Weights of a small mixture-of-experts language model, trained from scratch on English Wikipedia.
Experts: 8 picks a token, a softmax router.
Training: a variant of Muon for the experts, 193M tokens, 5900 steps.
Below are experts of layer 2 (counted from 0) of a mixture-of-experts language model. Rows are named gate (a neuron's input weights, with its number), up (a neuron's input weights, with its number) and show model dimensions 0-47. Each number is 128 + 32 x the weight over its row's rms, rounded and kept within 0 to 255. Numbers have three digits each.
Before each expert's rows: "comes after" lists some tokens at least twice as common just before its tokens as in all text; "mostly gets" lists some tokens that are sent to it at least half of the time. This comes from a sample of Wikipedia text that the model never trained on. Tokens count by the router's weight.

# expert 34
comes after: "'", "a ", "the ", "-", "is ", "0"
mostly gets: "or ", "s ", "some ", "based ", "member ", "use "
gate0:156137135179128167123119158175125172127104113123116168121179103123088121127223110096079113095120126187100158093143162140113147105090115099155140
up0:077135091123141186138088166195148137167117189153124104067078139119143138132164169060135109125092132128103111075120101179162160143100144106171087
gate1:099140164157121208145098094165135157127114134095148133100089122127138060130154050132126152102127098144111181093127164048120198111159089135144085
up1:144103071099167188089152175131143162155114131166065081126206075120145129152153178112120137089125131153155140116114141106166094113143112053116125
gate2:140126119120122063127142152079121114149110067168097151085102130125186122102094146125167114113117118138149127138100193073171140085094141107123136
up2:167144108010180108105098119143163128146137138095121151097127155087144111153133117116136152118116011115117133070117116150127226144066149109096129
gate3:137126139118128097163092165139137128133159104157129113196141094134180141177134132139170085140067135187214125117127132094134140156146194176171124
up3:065166102184139158074141160074083156129160107133076174145125116120126144086206105108075144079131121122079120107114101133178117108104109143157105
gate4:126159188098124216129197152053129142076162089162097092109086136124171123122130182148162120124159147074141101107141192131142169153128148148124114
up4:118162144107111139127079127109120130119144075074095118116052158159089123148103081134154177117072198132131115109151126127176120136098089123129117
gate5:128173171080119044147114114171151151066174082101133136155164127170094197137164194109155195142136139139155146080096152039142163124106126135149124
up5:084179117135151081073152097108132121075084098110163153163235167174117156123090147102136151162154177139160098131070118094179161142083099142111125
gate6:130131134156151077101167143182087143132143134111106065103169145131138039148128143117143054153115153133098161128129129122115137054073130211156125
up6:154091048159120160126052132125113134156150112114153087115139199134177106163145157093130100152117146074137132107077212141146098133101166170128142
gate7:198108162191117156094132140131111147086146154090141088098104100105186159108129136148164113099126147122183087060078091125156142093135115175111094
up7:156174179120084116104165152155081140153070174168143089169099131095101112103161086147125162042099184176161162128120130107146104087154138132115123
gate8:172163159185127158120081115164125097124073168137126113159141125137124083123114104165177079086129125145153132148050175150146101057095055117160190
up8:080151115126138101149088128159121202150112154102110095128146158118132128099102170125097115140146074177104187144094170182116134113119157121126137

# expert 97
comes after: "| ", "- ", ": ", ". ", "(", "″"
mostly gets: "N ", "+", "″", "); ", "$", "^{"
gate0:122151121174167110153112174083111114118072124086143160143128155124152173123122116103117147104137120193148165178087111097121102134142161150157110
up0:152129100138145183150182105166186154114132155153126107127130114113154098094099081088167064108112123090145118083180141124126155151097150131090162
gate1:170173148145102137025070167142087127163087108083105102096099142135159129160116064151113151147166100086159111111152135111131127220058128174101127
up1:156120147157125178117180157179119179138070108081169169148153110110147164085138053114156162155111108097104098118105088089113156200101105161116112
gate2:141097134046135117110140121097136126140188131098129136120109191104088169095161080100179138129146127133164149132124141129112093105122157091117092
up2:173146132087188119156090094134157126147162134107060068160169154072148161143118143166134133138105066181131111065137087175131150127117117131124173
gate3:156105159079109117131120163119163158119095120102151118115105158158110147142130103172144104126100095179098114174091099123106081190145109173171113
up3:151142205096128069122143116086170124081118130131143122139149160171104168136129116118188151129116092197108101172103094083134116149163184149143106
gate4:114116094074166097182150118104120118138133130170131091112151136116116125093079097084133152160081115147128136125122086118178172134139081168140162
up4:139159103098139126140130168112136148125154130166145124123150158112091104068150099078066131129159126101155181113145114133102166127107209119152138
gate5:161133150149112105074057177090155153126086144161129149093121142137133107145175117084124111176098110149146160176130100111201120101142174175141161
up5:086107058100161163144164092160146121126186147126149151138124091143130152134159145154097142104180117127106122088092158105064109160111090066158137
gate6:099099086130109128172157117184145154095165197144187121141185178110104112118151072115121131115109106076099095124195112137147187118127111144116167
up6:136103148142136090037151134119135113177129079099151138142157133094129102124137136128129161141131087129197156078103142183080139135127177096139158
gate7:152101119132123103145186167136118160134111098062103121117125162113168134137151131122084170084061141176149111111131109132125123140195097112127126
up7:161145091117121168083117124082121140088155071119109158125155131111125168139075147179129164185129084147110090082118148128152175135119107056140094
gate8:115147182127120144149127160130123141166110117153137135130113138161134110087145049133140112149170165120159092191063199119100138147151100186147079
up8:134075165081126083189103129076150145119159081116119081100159100172136091150115091165181087117085108162131123151139127090164118098141094175141059

# expert 124
comes after: "to ", "he ", "and ", "was ", "has ", "He "
mostly gets: "was ", "were ", "be ", "also ", "has ", "had "
gate1:116103163150161124078123125126171107161174152155102127113153087127151144142140106102115138102072168155178156132150122106067125097145203126148122
up1:144134125132154128125080150160098147165112100173126179192084072118114102169065109065044108139075089127102113120108114093061141144087097123107123
gate2:164158115081137116103170107088141112128056093075118082109152093103126083166076118165099120163118139123107101143149137151091109141142160111096135
up2:112058082145122140148146114145085138137177097155105164124085122155087146095165150078071150176120121103167104085134170135183136152121140127157191
gate3:072105065113148131159144124095181116199111155141117095123134122141126145059166117102077186147095142160116128100160096144109137088103132142154098
up3:086085113163138163166164180125144184131064158102105152152174134103082112087101123118110177153117164109195090080156180126102132119178132150110162
gate4:155166141165156077139156141160079133115111142192140097053111087116077079120084124096199150102115155172162128130167153081147087081102179119162138
up4:081155114186058105174106106131166164119137173109104114093163117123100125129229159102145140140082077144121152114161160142145154096156162186141145
gate5:119102160094125106152212080120110127050163141147160149115174178103148065105126141175072116173102123076156130111169133110154066130149154166150103
up5:197038122182112129111150153131118142111106119143107159139077101160138136124140091141139101102090096072095080145119053143147156137120174111175097
gate6:113125105161072124118153140109118128125177124136096134109125134102093148074115107121173102150087180126133134110101134109129115174148130194145122
up6:161052125106062117140095151104131122095155145139113116152205123164134132071186120106166146118107129091108163076148170145138101158114103123128145
gate7:139121108120126124194150160099142116152181125144110093077192139108086179121092157165128031096098154139101128077199159111148133127129127125115132
up7:181103106181146154116181088129126197093100127065096058117118147149137169133151112153145148113150137097107103143137147108120070172102129099155106
gate8:086062198092064154089122106100156120119177167091104140125132117176137096120100075126115101124112165152120128121131146156111143123179165131061098
up8:091177104147177131133178140119121117173142113131114129153143135068080158182156177154145133155108107130101158137209124097158114113129081133119133
gate9:160174089145138111080160113100188105122136108118101111142153139155155176124031164135178127131061145188187138120133185072146143147152120132132143
up9:070133089079142134089154098081161138127170104158125162147149117128162136145134122127148108093112152177173123153102181149144199178082144194127112

# expert 71
comes after: ". ", "- ", "\n\n", "==", "| ", "== "
mostly gets: "===", "In ", "He ", "==", "It ", "). "
gate0:143102098119077076111142180077157114102192150056089187087140119168135122132124145174107082183134098158118056096134128114138130162114109150105098
up0:112153103137119151142155182114106132081147169045112174117129110155163130110096117170082101186181105155114107067135128114124139127103082138123104
gate1:106050115140101154141073126094115120174127114157107113156133084132113103140160114113120055124161117127092175084072133135155169097134080115125122
up1:088164174071127168134113161133154099106157108161138085124133082108113110113124136097111112114175109087168098106161230096156167089133210136130142
gate2:095147127118170142146146030106163118128096105132139075135179086096112138078130093081115181102179110171177106136154118201116191120142135156122155
up2:100178082073191141161123111179137132099134105150128056126144139089176143088099156151180159130179126122153133140139128112143136138176127125090178
gate3:145113116164118110132093124099112082076081132091113102104139116165066090155134168164121143154081136156129169132126125176164215197117067119122107
up3:101081141142151147146112108153090151124155118148152069091119110182122161159154160122086156141148085142127112169139149103115137099109071071160164
gate4:123150129169124168137132098104148128118154107126103200130120077074123138113150153095149158145127135099108057102123163120121125136067072069120102
up4:064145144161153142127135112195094101076125133069089175158109127075141115119113086126086164107119095133074125106133199155129148147090129137158110
gate5:110178144146160167149151112078117160123120097117171091091159115112113107103093130137112132083137102194084148111110160085083119152150072174097168
up5:144168106137139125108098133098161141164204109113112130135131094135149192162140146126128079192122154125134110127135157156121114122098142107132082
gate6:136100192137135123119159098136153146126132093106164112129146141103105162134130131120114099092126034124130207151179097105119139147132132105061149
up6:134137128077084106101113149143116085136078234113086089097163134151129100091187102174149130212135158141194103109110158093106173122094143123184136
gate7:113133114086111117195121152091124136131106147180086123104122164152106159111133137088227125142096122088163194118124160089125148148116109115101163
up7:176151150129134129092167154172115196133066138107114145121131077086162174098125194167160132111149147126024102120098078105154109124142140083154117
gate8:104111116127131120125147123118091154125042092104176128109171099149209107091141155151103169136160179139160082054117142148094105069169122131101080
up8:138129129147140135129147110179102160082146132098126096155067119065113134199121183129157171195068114072111180122163116144101119109120114130123191

# expert 111
comes after: "the ", "a ", "and ", "to ", "The ", "was "
mostly gets: "t", "first ", "also ", "has ", "two ", "f"
gate0:133151174121060124060101107089154110089106111131101135212068148125135114127080120139136157058160132206133107087115120154136075150169112141101149
up0:172153088130185069091119142161215161143146122158169121114131180212113092101084165122109138103143175109143090107163148086090134150079128145135097
gate1:081084053167166058076144132129167131103150118157151084101133122135115194090154147138143129121091138118071146078136129142130136101161153124117134
up1:170164175104046208193095087159139157102109144102096140135122112092122098142091140128107120146176080110210133132081121121134135093052096119137166
gate2:165070124171104152177093125159157095205068045156141088116108075050089135088077119106132124111102100107105146133147125092102127120135099204091075
up2:081212135097153101124069122145109142083149090141111143172165114115090067163156162112107081088152047153107137176094153178096198171179113111109075
gate3:173150159139129108147151164147143156127035179121104131132144123185143150187077129180146160131075093126135134134118127092121164138133132144141079
up3:135143163117134131150115133176144185061095176086074118130099119130155117169081117179108108114127138137108127194157126074123125102193166092138089
gate4:132143180134209169145088201134119143130138102127173113175157129103071182180157176146135100120109101121112150100141154103150137154128101094163094
up4:154138150111092085146168132104190124149098172107119191093069118141123155132179103116119180150101035118137118080136076106104117144143097164109125
gate5:134109113108123163112133114120115188160191110122077145169205123145097135163124162114136124106107105113107129159116101100162065176094132079143064
up5:106121090079084116079113132075166184128138142150123145162169130125153160111169120119183077090140128142077168137170131121149105145153098202152085
gate6:133144176177159104116125112085125155105143150181140147133091087085134139122168130122103100109081145085206069100095075096204099133173163114109097
up6:096104100080130161137154134167106152138080174153133166126130184120187133149110131178136115113221170125105157103096147170098141126082072116099201
gate7:110140189077114144144103140113188094129106096098136131090163079122112124118099152167102154111082099074113126180097079130168102140141119130085117
up7:133077153112128121145079122151058115168121076083153109126154144138152106147160167105165174152144152113086161127113100109138159109103138085139157
gate8:147103082149146079135112157146153115140115131142144108138145167134220106122227096132165163113079153129136127097135193044163162147107134158103106
up8:128080101114092104134138130164110104142161107142114118118116164090122133077136186061096133119156119140190132138072137168127081119103166116124165

# expert 55
comes after: "| ", "°", "″", "- ", "E", "A"
mostly gets: "W", "/ ", "N ", "de ", "P ", "L "
gate0:072136059114143085158144140111166088068130138109124107149168166143186099141143144096139163167094097224074163112106138130150127095184069145128098
up0:145124095127085134140108127071145111164116139104142154114142137140160083093183135168138120051142104145136163114102158095165197131185111185136080
gate1:160087160162116059130142145121124049144148103096139114152107156105080148074126150120131143141164129163090122142105132154174133159134150122087043
up1:136107118162174106114110162095121167150122132104157094100147163108152122106100040135103092139130150103059118167124086137099139082068138107112206
gate2:187098142114129143120113115080111116146033074091158113142145167148145149105127158068181074130131144136088108129143200070141174116154080133138102
up2:115140129167124119141146107111169120075189124099104165141064109046070139140182147170136149159127158118150090121122086162112097140121147125125128
gate3:108107120115128126168080090143163063084129122117140158204128142183128135126089191160122130084152158123130161072146150094132119152126081130078157
up3:088136141100121166075085080141219114100115179104142142135145121105131117104104137065145142179196118137137118100118107115095135166179110070149143
gate4:102101125089169119101083143140100115132079045193132114207135158132146158142114109132217159089130144087109117140125115115117197104141089153141141
up4:155118167114163079098099149173072122156133139098084049129100202143165113122131164107103208110152195118114180088121124133108109160136110128117111
gate5:111157103098099118123059125101137177121124151139170140131138162120152100136155099160138107086099108093185172101122097167137117152141129149089092
up5:120157190113123102111130095162153171118105116131086159058152150146145139117165120140083129184145118122126148079068110147158171075121141156095150
gate6:132021141138144121096123126123147177136143127144135148169114134120126128172186159055166141099133118107111158140128104093133111150146108120090127
up6:125085089131132086113120090121190156162126118125144182135109115111044125160189154094120127145156115110106116092133031117201153102171205068175143
gate7:074168138070056117051165157139139092119060100074118121123081124108152170131136110127087113105121089113100187169108114110206109174131063138140122
up7:185120147119165137118123138166145101139168170208162122108187114149121111098096094120147100084137136101121115091117132220092082141151153077121105
gate8:154114134136147114159076132091118173097093156095130083133105158100094090107152070138159086110124113155153163117078057119085176148145158149081089
up8:158129117138103183136097100123040155210092127147159129153164105110106122111115087123099128112153135098114057120130155091123107128099128147172102